{"d_model": 384, "d_shared_expert": 0, "activation": "swiglu", "router_score": "sigmoid", "router_bias": true, "norm": "rmsnorm", "dataset": "wikipedia_en"}
Below are experts of layer 2 (counted from 0) of a mixture-of-experts language model. Rows are named router (the router's row for the expert), gate (a neuron's input weights, with its number), up (a neuron's input weights, with its number), down (a neuron's output weights, with its number) and show model dimensions 320-383. Each number is 128 + 24 x the weight over its row's rms, rounded and kept within 0 to 255. Numbers have three digits each.
After each expert's rows: a language model's description of what the expert responds to; "comes before" lists some tokens at least twice as common just after its tokens as in all text. This comes from a sample of Wikipedia text that the model never trained on. Tokens count by the router's weight.

# expert 22
router:148138145142123112089155125128127108117088131164141133136087133153099154125158115084113155085113116130114121090131089125135119123117149121178080154160148133141136147108161082122105146141114107
gate0:131156097119151167105130107144098128111124129127149140112089150125136165138134120144158123145118146136115151132122116158101106143097077127093122142151128127093153135156147074132130136121147106
up0:142114118139090093143135122097131134117098092116109182150118129088125164103135152104093135160091110138146127088152157121093128117127149135178090116101169154124192099141084125113156160187156136
down0:072113143134127079147104141087125140119137119092087139139129100158114136114173130116135101119134068139108100114163113106105124134149128121140145107115125129173143135118103130154131136171119103
gate1:114108123128149120107161106160110111107114114142142095120107148122119129139123121139163132139090100108150157114112138175179132129148112138120122116155099121126114126131104093078140122091122123
up1:171130106062201145139094142134119099116110098104140099127172131110175094142106096092142109152114141159124131146143133132119137124140084148096116102129112136145156116126115142165141108077110130
down1:167124100102159139133108141128127121129097153113139067123126126096154125167123132118107132108132162135136145143116107116098116140145148127149100119150131141158172092115113134141099151080143114
gate2:145136143090114128133112094121104117158123115127147108145134128169126128163111098118101149081108088120119124096121112097146119126073119156158111123120124147124113137103135119123104126116091100
up2:117148128133139132086153154114119111112142115126158148122075148096159112112095123130147140149157125110100129143122123161157096125161165131084147156124137119145135114133109113135169122158121138
down2:174103151120105095131115104126169108144102122118139154089098138115130100169123118076132154100167154130083135150161121104143191120147122130136148127126102119146147109184129139132160171152106096
gate3:110124134104108157160152152147143162164103142133159175096184126126082127151168186156091102170136134106120129135142132154118161118124117139123132119118098126125094134140129130091107152117157140
up3:138149108134103077123123106130131117123126150123136113112130152167107130145120135102160158090124074139150054110111131128110115084138128132167085148091118127130128142114126126106066132107128126
down3:114130160186097107150121111134149123171128130110123138140095110157146135155115147134118102110092120162132121146123109129119108111157140119160129135081068088117141136138152129125088136093150107
Description: "and", "for" and commas joining clauses or list items, plus middle or final pieces of proper names like Vikings, Murdoch, Venice.
comes before: ", ", ".", ". ", "–", ",", ") "

# expert 16
router:172140138149100158102129117139126113122119115133118144103120125186100153142129110101076155119139154158106144134195087147171144103134105153152091098148147124154135159082155125124098120145160141
gate0:115110126135107116141123108109175101152090125138100133136134131131147091154131157140057113122106080125099088124138172088135133097098086101154140137127124144174151138146136154153143142143139121
up0:141153134147176127140130106171092126085175115108137128151111133144090123117132117129166146115131115160093151128113093150139133112138154159118095138109089099077109119138135075083133146098133155
down0:133168124132137145161128117129097115122133131132105116136111103153095134153111153105136115093131130135088141155145080151125152117163134137141093153115117105106152130131119106118114109117126157
gate1:106202123154119144145150128083132075117123146171180150093161124158148136088147140129110110128118117118116097132085143134123132159108112140153143105128086103122131152127110145149130157138128111
up1:185130131124121138123134130096084116118124106118175139107077100135123118099171133127131181182142113110116126153119106153136176178164138139117135135112140117100111111127117144111086139156165132
down1:181157102107127118121161138100066115130108096104164114105092085129131144091167161142104155185145106120111083144139136136131192174156159153125096140102126117119141158119114103144099149149132131
gate2:060119153135116105139167112141123149129143155132084111137146114121171141137130127127103098129121079123136121118122184145113143150113173126147103130122115133129134104137098108125148134123108127
up2:129123160126158138123080129139102149115157123095088108137178114131210116141110108102134125172111138154134112145151128123163090142138117143132099127117130142170182096113141153155186105137132105
down2:109145117142176151167107132148129112166162102115108122132136123104194143130111113117114103167102123078146070181078166124129088119119095130114128137132107161118150119150103125116158137129116092
gate3:176102135112151121123089134151110126099134112112093128126105125154112121156100123097170130136098158148141156090133079184104127187142132154107114067121139105128176153066169162134139092128134151
up3:126141128175115114087130106122145154160101154142114119107110133126123118159100138154130124125136113155124081078151161114140100114137106147171156148137125158152106113118123120152137178108164144
down3:144128130097131111154096165126106099078166103139129168165164102120111150104181110107134134135124166153121161148108071137130144145122149128079119090147145116095148126118139142127113071136122111
Description: Complete numbers and number words in measurements, stats tables and counts, such as 260, 137, 20 km, two, United.
comes before: "| ", ".", ",", "|", "–", "% "

# expert 18
router:135138127104149108134106133185114140131157138149144136141125134160147140131108118172098106101126088102141168171162103130162127142112114142109112132118116121158155140121123143096132098127157140
gate0:138107164118135150108128153147140075098117147124139176116136144146126173162115151125119135141151129118132115138139201146123129140131117131105126092132118118122140144149140126118123177136154120
up0:085131093126135099108142116100093134120127146170167120137119141134126099107125082159091185124130095114129137124100103130133108106137110085113117128132192166162073139116096124105158128150123118
down0:133102143131134126113121145105118148118133129133159119089119148121115108102092101161080187136124144097120127112111123127131133114137137096113109124139159161159073135112105149101158143126132118
gate1:163119115124149130147114110124140142140100123118110119146136137150174056130094135116085102138136141110154120100145114112124086136137156082085149086103150147147134147091154142131140140139164106
up1:119125088107148104152102132154118155113128119135100102137086134108170119125128118164143110140138104146159147160128084164170110134133153147087147110121139116141144127092146153139138095129114116
down1:114139132151112126091139145120124119106159130142127143131102124115121189112143118129124150128127110139116140165129113146145166141120104153162104156157123143116122118166117124131112121135114147
gate2:131114137164081178118169105100125143159094130133167114089137109144107126122143105117105097123146116123128099097124161106101165096126137150156085153119123163127116128112160128134101166114119128
up2:079136142107114118136150096114139090125143153134171160136135132149129146136145110157143148087102084127116117175141128142155105108136086116104131151095114108142126152110094121080159145152145146
down2:092118131131115134144134096121145085105153143149163153138136133149143138119129104186107140106124104126102123177170126142154125112128094121108139145104104113143104168106110140087172143157140162
gate3:168137148133125159091150125157129121115137144144133166112118118163125132140144143153125128164121065114112112146132175135114153103148128148108126169133110129116116094142102122153079143174130137
up3:116126125143130093071126151108103109108136112170135139138128175092135174125154121107095130111106097123115135138111139124175112150163091155090127119153134147153132103120129118110130123102122118
down3:097111132161130090083133150089120110124146134154122143136109160063124183122152121101098155098112097127122141127129127130187122147156084153106125127146130175155126135131143102128122142098128139
Description: Finite verbs and auxiliaries after a subject in biographical prose, such as was, were, had, stood, lost, makes.
comes before: "to ", "a ", "in ", "by ", "the ", "as "

# expert 11
router:152125156092142169113110079191124117120119111140123128127119123113114110113109139112101152122079087103070136132131167102149117120140128154137108107103126149124151110172113135120133116103118162
gate0:120124159118164115138109136190111112127104111142148089150075098123117106123081136149118103160135150129136110176102139164145133142145152105124129104134099089133129099109129176147158156094128126
up0:078117158130100161174143107111144116125149139128149085110149123149150124123110095116127098086144167113107133072121125123129102132110135122171103091126154119099081118119153132159157087109153132
down0:155091131147133112141099155172138108126133175137156130159146113078065155149144129148122094164103130172148119152134136158167118141099120125121125162156111149145138101116142103093161159105080143
gate1:136100127082134119144081141175108140114145122132092108138103104082145120161096095079166113136103115147120111135116165149138082132136119151138160139124117138118146092157141131173132112125096128
up1:143146141134111109124115097108141126148117090106138144099103130137113115100118125120091148133112127149112154100149089080114115119127107127106107090071156139133133140111153152139112108124138142
down1:093098117136142144130133161129124128089136155134118105152113119135134135175159142174137109148136138093159083138099164179132129119107149111138147139155106154129144104158110132091145148134096118
gate2:127126121153132131132113087052210091122083142116151107116149127113122104156141138114131114125110144120138130082149102138105130154132126130091135179170118194147128111108133115134117120151111139
up2:138176144138115151132137139131104154168168133142139181125152145166088179131150161126089137090163114112140118154161120115121121108120115074151078118118154122145114185110101099115111158139147088
down2:159161136126114119106144095070181107158077133104156089125124145118153090136172122131123134122120124099142106095169111099120146137156141117108132160139109178146117116103140104128166114143127126
gate3:086126069167103094138154127130115113126108127132146143185126117128113123127143122117177089120143115139090125142125141133130166151152112118127182133103118121100138141100134092106160122108104082
up3:126147165151099137103167145100143109146146142132110139112139170153112136115130136167105136088155112127164131132131142106122161088093138111101083148150142123114096149112123104095120137154173128
down3:121137095166101109134150138169129123117088146149157160146136097154130108105147162133102119145151108116052106151105132134128151138179136140123185120117109117102143133083130094084186128110117101
Description: Given names and proper-name words like John, University, State, House, especially in sports rosters, team tables and credit lists.
comes before: "| ", "of ", "(", "and ", "in ", "for "

# expert 26
router:114120131147127111080173103140141099117135148162174137132138114154130162150198126129111154171110103098145107095124113111125148087112137092148056119099117094124070155140127147125099160178094114
gate0:129135138146128113130116163127112116153135124166099132124136135121110137143155115154144144129177122110153114155145134154141170132125124158169148110149152129130135186141117159098161101123146124
up0:121078129139110113132145120108151155132123208086110141126119137195070105139150152143091111142127202146126164137138117146159104127142163050135172159149147145117128155133132152120138134126140162
down0:121143144176118137142170126131113130123095114144112148145106166128110137161129145129102094133162127111096129104152100108121124101141134107104151131163114107183072127144104117085145118202138135
gate1:123136143140132131162138112122116112142141186115112177153127146140129166095156129113117119138117101113101131130169142136115157098153154109143092142145162145092114156189101144119151123104129133
up1:130120159150147116165124114112108138112126084081088157133134153142120125116122109123114164124121182128144144093118134134124126122144120119130111118141124121097133127146135188133135128109133113
down1:103089126116092138118096131149103121132161171111116084106133163149151117115114128129126114152129099120121120095129142164137115155100091084151103097145082115145141106142134137127145140105078135
gate2:136140124117109173138112091126125172147136164137148155152148122125150117187163156145134154164111138179115136130085088169152156145105131103112144093128163119149126134110090126158088103116131158
up2:098178142129123154110150097095117117144132133103093153116142129142104110093125162101116151106145110094145117108154118108122137127139137147122151166119140100110144157115101094115171154148124119
down2:119181132116141076150149148155144124146107131114133153151110123102127154149120141097159132139132093140123099093105100141130131121084072113159134096130124129131152139149125114104147143109094163
gate3:146185117114116124175140119147141110155116133057126134112125149120124147139144141158135144136110138131124123137131103145149132084154097120138173126132129120138120151133106110122132103159144138
up3:117127132132100131160124127138158123161158115081184117122119138156117125122119122133125136129159159139128142119103138085146089122154178144091138150133151152129106133083115103125149131139105155
down3:135101134150105116171143129120124155138154113142183118131139145155126131086143124154137127132131170164163150140125124130124112156201117152119181154118116191136159174135142090110162159182140128
Description: Line breaks ending table rows and list items, plus closing parentheses, braces and quotation marks followed by a space or punctuation.
comes before: "- ", "| ", "The ", "In ", "==", "He "

# expert 10
router:144150131155147095093151136122123117147099161194125118128084151186146144114145135107078148094152132126135111125143059113151113108127149122151073168145137148146131116083152109126095142139133120
gate0:152116159113135134135140133125121149124090132114146153111150126167118117109098120109148126174078135163140125163073123122100139116151101124134126091126089134155130140142110095126111141102138086
up0:131131135162133123136120106110122099112135134096115087148107110155107147106134139127124134129098117144146122114169134170163157144110134127145088139129107114143107157124153135127111135168078144
down0:150160139109149114116141151139141158119136128137120116124160151157175154122121056132098089162084149129123112123141117159118122122130128160186144107192129130137162153103105111117160134146091122
gate1:134130118112131110142181144155145138134116144105110182169133125134139154125132144121215155128161168149154153139096135138109140096122098126148155098113118138135145148112115100135065078107137118
up1:151076130090154140143114127133095156112119094122137087141154129110131106152103103118130111161078152143125157105112138148116113140132104135086124081127140151172119114122128150150153122128100119
down1:114145140158109128123135111161147128169127145138146141129144112171114133105140141130137126116141106064123109094154101107138149097115132119138137138125112118122101176143124133123121128119144168
gate2:118142156121101127122153128145131176135159100106104107194131159144114120127085138120156124123096101125135152129187148099158125102133106112113125158157122125132143144160103136140148162125116102
up2:076170117127170099145138072114128134088116128070101146129145174125117115109095114118146134132116109123094158135149159130156119120101155145112123125131133129146126188134123126164143106152098132
down2:112101147164154143092151096092153089095115113101117173141111130116104130150108109091167119112089146131099139103137126089142107147116158125145138127103098126173108108134129104108108101123156137
gate3:124123128116113188137103084110115163148157093092133119096106129144132111154133125144067128151068112094098117126108129132161120093144128123155132139117133126148142120147111110125117163106133135
up3:124083137106169153128092117145136144130120127140125131113195132109147135150090089141144124145114174109102151131090130178123108155137125141145131090136152129138131138145125162158117103097118120
down3:169074172138178136164142152116136134104129143122136091162152135076157144136131134119141147138128163126136135169135124148088078178129157117113143112153130119134134112123114168151150112131146093
Description: Single digits inside years, counts and scores in tables, e.g. the 2 in 2014, plus scattered word pieces like ers, ically.
comes before: "| ", ", ", "–", ".", ". ", ","

# expert 13
router:155143144150106156150152089131144110200104173131118142108128134117117122102129160137107142114128116108119138148127121111143143132091135146182144162112134142108147140139116143130146101094101189
gate0:127101148132075101137114118122122176136156116128154121142141120139119145153144146133136160104082142157156136137105104087038141095122137120142061149155151127146096174176126094142132148122126132
up0:114091108107111118141112128141120152183109122108120113158110154091149134155113133113192116136118178172134157134114109135111100169113157118148149121152117131103156111122160160162141090119112125
down0:149165092112204135116142144121128079124104121112095150127128135152130117098116108124092111160163125116102132084141128165223132157147130159111209120112134138111167092111117136117125099152107131
gate1:146130144162121092146108150160114148135128187122162151159130130122148168148139137105124154091104127115124124137147135188144117149138142117116119092136152184120117158141162145176131141116115129
up1:116158144114140178138157111091131115095146095138165144087136161154130116121150123127085165142159103100130130124152117128111167086111097134099105140104128111159101156120115120104109152144151088
down1:158134143144125114140107163158123158156128175125157115138145145133127152145163141117132162080102132090143111162125137181160127135156154130112132089125134186111126129147133131189159129140119131
gate2:123143136163104161133136113137138095160122102157130145097073173119106151126142124149101150105149117118131143153135137121201152111151089093124097137134108113145103160121108114105081156128174097
up2:201137124082088118150133137116150095145079115143111143127126134129110149143142108100086120105141120089145133131145183070117107171142172126171128104149137142106132101130182158096126111121115114
down2:201140146090079099143131131146136127144076113116127136160116140126113149116128112110125111108168117111131105116120144078125117167136176128153130103131113137106145118126170141099121098132109115
gate3:110152173165102149134155108126143129143107142160143150077130137201111097121152142133100145130154148097130116096135127122161148088125073116139100126110131147159119137135132107094097144173166140
up3:135096123146124169173165120150152138094129152096165101124130128122128118108126120131140128116134128127142151137148151124123107107102121137130132138108080102139143160130112077124110138138148114
down3:118096113119127162180141122161141120104143162128163081131136125118123120109115118132141124114123133122148142147155173092126100109120114128131146131101098099138133154115108097136117119128134113
Description: Final pieces of words that end before a space, often plural nouns or name endings, such as yards, points, -ation, -ov, mi.
comes before: "of ", "and ", "(", "in ", "to ", "for "

# expert 20
router:095128095148121084094145138129107094121126145165129133095126143175099151142195135158165139086116101080114094097157209074119112096113135133141116112147141140113133128086116104080090139145164144
gate0:110115129131108123102109138134122085103115082142144155174138139110129125129108126101123116118178149123121129122159123152127177132145103119154098139120094139154110142158161118128138144122167118
up0:096149152092065159134121177138154119091088114118116149140155132131105101176139166090136157125148162132114121153144139144144147122148110128094129144126115125150096108134159163101122111121155145
down0:140122125144107115144113129147138117126107101114158127156150169133122175131133121112119110153099138161126165160149119153138092106123093110148079146161131124145135114084148156139149136081146125
gate1:121138134110097119154122147134148091147144116088109062079136130133118156099129130144131138102131110135160121086174141151141130125109124148140106125104115125153121148145109117077117087179134121
up1:154150120107105107161101169144171112192077106147092191077133157127113162110120144101115115111159114119095128155149136150145159105185127140194125087154133139110154165139100138126121151160113092
down1:132170113116136131159120129115158087168131155123111150138126127155165110118114052105133132109117132106099139098101086122159151138101105135122126156125127129084094161127153157138106113139120129
gate2:112152107093140125152117133137142158127130095114130141150155129149111163087107141128133117106121133103093129149110127168112140119123139118150149081099120149137151119125121140139144133100100081
up2:110128107102082106154148115117106178133095150105105135093112131128071095165134129114147135101117097135151152108157162109145109095117147113157140116149133096136147095139127110118177094162137123
down2:106150094153116110124142110116115165141140157131081153161142151150109109147113125089122114111125133114118136098123107117115106153102090146121087114078124132145094099136116145118155129136124154
gate3:136157159143111149059113136176108126074152109143109116105098176123149147149124105117119102143142133120070105114085128138108114151130123130127179151127142148123093153129137162191147100092104127
up3:118132104140108131140105149113116149099187143124127123144097093136113095133117130134099142143149086145108151099121151113130170092136171169111153134126114126146131108118102144165134150136089086
down3:101179086146173186088126109133165111119134144135128120112127137096097089181114157143109122141110152136183172102153171120148116070149129153116156151123134134123096141167116156149139072117122134
Description: Periods ending sentences and abbreviation dots, plus clause openers that, which, who, but, where, and percent signs.
comes before: "\n\n", "The ", "He ", "In ", "It ", "She "

# expert 9
router:131159121161099133071162139132119110094117116136124126079096129141099117106169138157125141093114123110132124094142118093155120118121161118150082136132124140129123169090153111132120144122112102
gate0:148132119125165146079123142114142131116122200140147111156129088146160108102120145159124181132124150136100136135132129120097109126109118152107110138112142114114097111147144116105098148085181127
up0:133098130149143130122127111165124116114106107092117148087174151109139154116111180100140148113129111113123128143116142121071136118112157168118104129108152113115155093157123092145101136124138141
down0:123116138157091107121121123154096152141162158155137137083110121101097135163152128107108132118160113141122106161149115130114146138137115121135110109082112109121130101144134105124117138151147154
gate1:109117118108160141124138112148105060157151151138162153137153147141106132123129108126132172133128127120158100124141088134104120089098096127136185162106096112127106182120141151173101119136135186
up1:177130145046165102104090134148110102153122162135133104123143155120144149127145171129126129143085167151121117152144129077130124084160104146137161177144115163103092105154134115115119112153107150
down1:161055155121126084122111098129100108139130131161117132089103082097157112101110191123124117151148175185168120144151119112142151149095128089144136091147120147132120121086146100103145129093114140
gate2:106115140160089119111102139153148054123136109150144126136154187115143160098137142121134127170117152136133107131097097140155145124113093165161127108128104132123155063136107141113144151126157134
up2:082134120135173112158095095114139130121122150145122110113183160120135135170113127146091188135104108132108129137165128125129138133121166153125101094137145149132096082120154125104131147106133150
down2:142131152117165118141097154126131167073130131081117141105131104148123124162096121113135154127133151119105119105128119102122143105145148161111102137135159143141128107138147140145145147143107084
gate3:097082139138123124116128184099134127119125122130123131143123116121138125113134144167128091143133124121112149134122152143130135152155096149162100110125136125101096156143131108144149124097167123
up3:127156095111141159136117101091130138115127110105122159132184150141127067088143189157098133106150137127117150144152143110124141173135177135125129090098139124122116130145101101150105159115151110
down3:106138117102142113173111179126150147150136177123134146142131128152130113158145124122122115131163131101150153096100134124142169169173141145149137149106131139151137104176098144130084155112110133
Description: Blank table cells right after a row-opening pipe, the article a, and digits in parentheses, as in (1), a number.
comes before: "| ", "|", "–", ":", ",", "st "

# expert 21
router:127135144139089099102169141126092097134147168100096131144088111167092158120130126159111112104133104126147098121155096132160109095101155141166092127121155123150075160117148101130105110114098172
gate0:094151143155115127119139098092143099108098094133143149096126130163140171109137145134109155127152171131124167126111084130143080156130140090155133096120112124142121125073117092129140144122138103
up0:138109161146090105169151135130120137154137156064121109138110130118108134131121113171094150171099101127136104104101119122120176129090080127121097178125136154137099118173142115103134127164130146
down0:126139140130078111149117114104173147169093122090157124111128123147161145126136177162094182151104157074117125121102102151128117145142079062122129142124115115113132127096094126109138145145121147
gate1:149127226110131177107113121129142131153116109131151157107118164170136136109124128100095154095131109079102100135155145078134154102120089148143109138107155136164113130148072121103119151133125147
up1:106142147092116131132071152151100140209153115133091124142135144140117125154114121104124118116124121110115112122152103177136151126142118128123116137125133118114113142139170152138104102115088081
down1:118126143114113120117084160125110134212164114131099139146138142143135137128141096090123136133103100083085122118135146164122144118159111143115120135123156119117126153133164156125099115112119096
gate2:182136135124144115134114127065125098102158109111128120124100143158119129124111139120157099106105164115100097146180082122158146147098095160106128118143144125154093124136083111157107089150145112
up2:067120118139118146134133125171133153147115160149125133140153122123139128146168124129090160163142079141140140105071160132107098136167151098134115128114110142107160135122156144107153158114101141
down2:150125132125131128144114151079116114117153149120133113127140161139105111102112144099146152140104156073102099132165122091141122120106096127120159113151135136125095150143098108143120154159142127
gate3:157134153136137166122138109123145058120104081123129155096163087120104132059139139073108172142105136122103175105109119109107082096152093099171152155124104110120125147124105126148144123118118117
up3:127128136158145162145126110086103096125116124145122154147133096148108090122121137075142119129118167117104140125092092128128121093167131121161165130119147110107101125150109165107106158159122139
down3:118141120152165145119095136090102138116123134133113139157090128130113063148131117071147069128109145168113115147087074117123096111136145142138079138141156166110116135128145132067132144157105114
Description: Past participles and adjectives after was or were or before a noun: sponsored, grown, respected, possible, other, former.
comes before: "to ", "by ", "in ", "|", "as ", "with "

# expert 30
router:121127165154129134107158114104139118149126149149172132139159160127126133130127141149147143106127101117103120184158116139147159137121081150121107122086112111132108135133079115095131142137166168
gate0:164153123123123137111119120133112130137139097101096110123150110143162101120135129129126140119148123115144104134167117119105157151148081161139120131136129126149109098125135120165114120151149140
up0:153130136105165128134112139125109152155183136088081113128166118139164130139143110141100148124124117133171128147122142084152101121130123180133165162131135133145129118119116134132142107162122101
down0:120157133143115133139130145131137165143138150117163065129146125134118120126144127113133139136095158125145098123109116139150125114107144134098090141136117151137133155152134118127107095150113148
gate1:122187154116167152121116137157137101128112109103114151127129113093165154067091166124123122129136130109076097145127147148087149129143108127107107119123122119116156103136145127132161137098143137
up1:167122121103074135139121105131119176125135157125102145128096125173106139169142136111124145139094089136174143089127122103138135117083161156146146151150149144142098115113151134096067102110084123
down1:123140147082110105122136124167130140134096093097107125122114112171152135101094172111104127122120164101118083119129161139110114122166150106135154141153116134110127128147155113126108148175152176
gate2:142166144127182132140136166124095127077150112096105069120172140135119112142146139139134088149096102141167127133134121106167128130139120130096137181125126109118104074106107112127132143159118140
up2:131103107117132125086147112120129125163106102123143141123172097095153134116154134131137111135164148129107093154137146164078117180094101156157118132126121116112110154132140092131104148136154133
down2:178147108159134160128131133103128097134153152122114101146142174158116131167103142137135123113148112140071106106185150126159126106197132131130106112114135135174120163116141119141100134138139102
gate3:087148134109119123147117179127143136134100152140104132132082146142078121133103167125145096125148085119099137121165133151157149127186147115140128117154130115140155118138114130092154126168164121
up3:091141117126148118147146143123132114125152154147087132118150159153137142162119125126115138160111126108135133158141114134175143114172132125119163154107129123117125128136060133134160125166116125
down3:138148109107137148109141133103148096087102117146114093121187146079130077146135129098127122121153148119165102096123138123141141186088138179135072140128127151102105134140142128131156169137119122
Description: Pipe separators between table cells, and paragraph breaks after headings or sentences in lists and articles.
comes before: " ", "- ", "==", "0 ", "The ", "== "

# expert 23
router:108148124149128069086126106129113105135090128176152152118095104138100105101141128117119149113117114145134109094170097123151110107125145155185083166126135128124118129098150104117098163147099133
gate0:162100141126165086174154147112127125142107145126072173125126144131128132100156177159153118090160121112143142132151128177115148119115126121136131124149118131142161146162158098115155131107114111
up0:196075113115120111163132112125132122103125202113118161153099149108120123101094126118134128147128092130077155154117134114131160108144132126147137120145133128153142104125079116140148141145188124
down0:119105121114084114149110100157156129122096148132054123135103120128102132143090131156130137137113117140167081151076149089070165132166154125097139120144134103158167084142085135124125152138166125
gate1:096146139129119104117136104119147138143119147110144162122108155129119176203123154099137130104134142126166105117145150169103150132136161113124087139104102128109111165096157112134199139105150122
up1:128158110090143119129103154170121130094143136122158117123129126162101116117163133134097128146142162124147101136132167126146159136135131128154120090083126115136127143140156122136137131109139105
down1:154093168148125154119131144132153127099123113108116158146117117096144129132161126119123132141139133144175094131113164121116155149125136086088119161133119112128087184129123128147144135144088132
gate2:127139086142064129119160107115110162093152138109120102127098143137115129127156122084100152045129126141152121133172134111156136088116134108120109130139111134139091134154126127116119137136137166
up2:131149092127113117147153113111150126165123099129151106199125150136106125164113098169121147150151139111144110129106097115143146083100148151153104136124105110123151137107085097133114106122122135
down2:103133100127077165154128105109185154121139112131113070148132106122105149186151139136161186148191121101132140126160119134141128108134143124153119129158121118096139189192088114121100116146123130
gate3:140128133088076137165108119129086106179135122148111157103117122124098108121139109157125147099123110113146126148134151101145128095152130104137070130093122117108091154159102133147081136122160134
up3:147135101093097112087106158124111154109149134103123108129124110102107125161122150133174088120111131099111140132089116145117150198085129147147142182133138152136120152130107145106099112092130129
down3:161122148129152124039110122092170149114172107128122141128092118136127179067146152132103120119115182125122108139076096155107113140102134136093158129113140160126137092120125116102119148147072129
Description: The opening = of article title lines, plus scattered word pieces, apostrophes, colons and dots in times, fractions and quotes.
comes before: "\n\n", "s ", "-", ": ", "N ", ") "

# expert 0
router:174102138123145155138120177143156114138112097084171134112140125096152124112097147153129092128165156082095139157110142123123139138167071140124115100119107125134152106167097139139130144133186137
gate0:127123081084087067142165133172134140170124158138103147155108084134119137116138156155155119108153128147133148089130132139115143112095124123126105111144138162154118148116109095121099129135151163
up0:153134146129132182117104109090081103121155113133167113109142164118152123079140100100109101145108107109130119197129121106162135117113123100133121125134156118145119114155135158117130148161111139
down0:129168129127081125152140141097112160137154150098146136135112153152096134140156147125112081103100131188128117171141134103128128116100134110124142123161145116172138144133103118122095118179115133
gate1:122177124115147200139126142099121083131149124112149065134140116138051146158146166083105110109104159080143143120198149160192150114119137131099107096126129116086105139100144123129142125146153102
up1:165145156151114137108146144162117161130082106121110115132119080128119088148132156133140169146138063105133117136097087152121131167121147141120139136133135128135138172165117128116096183098127148
down1:146128151123097140121129157167094170128095073039125118130096122102123119136121125121154076126180140160123118127096130148124109189087124119150151149131127102089111148158091144134105117103150105
gate2:121089127168131138094159135116103124136134146126081124128134141154124107114144135116139100099149162140160084117146059103155185112125136121142178157106127148122104104165125137129136080169133101
up2:119109131139106136100141152129059052132118169124100099143156131155165087095136134137153086113190154141112082145128103167102158105141115136125164142122138113107153100118145136149135109156164110
down2:111108169141065127108117142106113096078130120091063121102106153144126120157126104132142113121154164134117124129111115155133110148120136119092114116116129115181133131132106102127136108106100121
gate3:127171120089059165109128094173130143141134151136077187090126106100124169149137183138150129141130136123132111097125157126101125109100146125125078137203137103109110136124125120100127139108138121
up3:115096160151165097116153108072085150108129111076148108175115116161110128119147114128142128103112113163109097146149099126150121135144123118126129133114147143132116119139121096174161161146122124
down3:140146161114165147132117115210120169149115132147173160113116146081113175129150141159103117127128142128132146113124146113082075104110149121129133168169149127090087159132113126138103167161145130
Description: Words opening wiki section headings, infobox fields and election-table labels, such as See also, Turnout, Total, Career information.
comes before: ": ", "==", "of ", "\n\n", "in ", "==="

# expert 6
router:104161134133139159133158075144076101148133123138132153079165153133134132154136134149091122119161119131118133126111104124135159139144105137136116148108158109115137119126066104160101120130137101
gate0:134112141154103112135168123132128134168136206153110126135083129106101121138139147116125133096153095135149106142121132106098146125112133125166186133114138112117181171118133132114113115126087125
up0:105156096130139116137166141142097126144144147160107155105108125097094141150148139096128139094146081143112100124138111138112115147106140137163169174131185118151173132119105106159137117143104095
down0:122127107153116117157128140086174125151114123105093129103130116063122135139096136142129148102104142127137131139145180111133098161097130148139102161145136117158129097124139138093143096138131135
gate1:129149153125139155122093138119128127130138169133169120106146153133152143149116145171114120139136140132150170146147146118146154154158062103099170094114120130133147113112109115159138112124193131
up1:128160140132096118190143140112109142122125161133123147112150118108119140142129145107137127125154143159159125138140126112118118130141093136081152094154150151153103133118135134113106113117123130
down1:131136160131109104118137125120164150130145103089109122125124121152085138129151142092184128123123128124115110118110098118128123151113121155093150176133146122105156170158161115125128149121117099
gate2:171130157120096144145105147108181132114100118137142154121153142156103122126095153128133145093114172111124171126164100122148135110133109087166130091122134179144109218135131118107148139137114171
up2:114118140129117131109171139141115104120147126134116163128128152119093193173143149138131127129148088126107159150124111162139137091108086144130113166082115106125134125118129124129130148136127146
down2:109104147102098107134159137167112110116152137133123141126120137152114162197132133129139133108098102116124176126131116165142112095096092134151114148071137097106147166156173124118119139124104118
gate3:131065130123108131146181120131120114155135153145122095097135132134114140110133089177137097153134101133145139113159127103133152086078118141165083126126131124120142149148109133123121151131139153
up3:141163167140126166116140143121151150121110148121149115136120142159097079116096156119125152121120119119105129129128148131166139106156096090111135112110105129139102108095114120110127147129117124
down3:160136144131128120152164132139146135132159158137122123098105149191131111156116056110164169120119106158148166103158142089149133075128106139173138115106161106141115104144088120118133162128142149
Description: Prepositions starting a phrase before a noun or determiner (of, in, to, with, by), plus == heading markers like ==Plot==.
comes before: "the ", "a ", "his ", "their ", "its ", "200"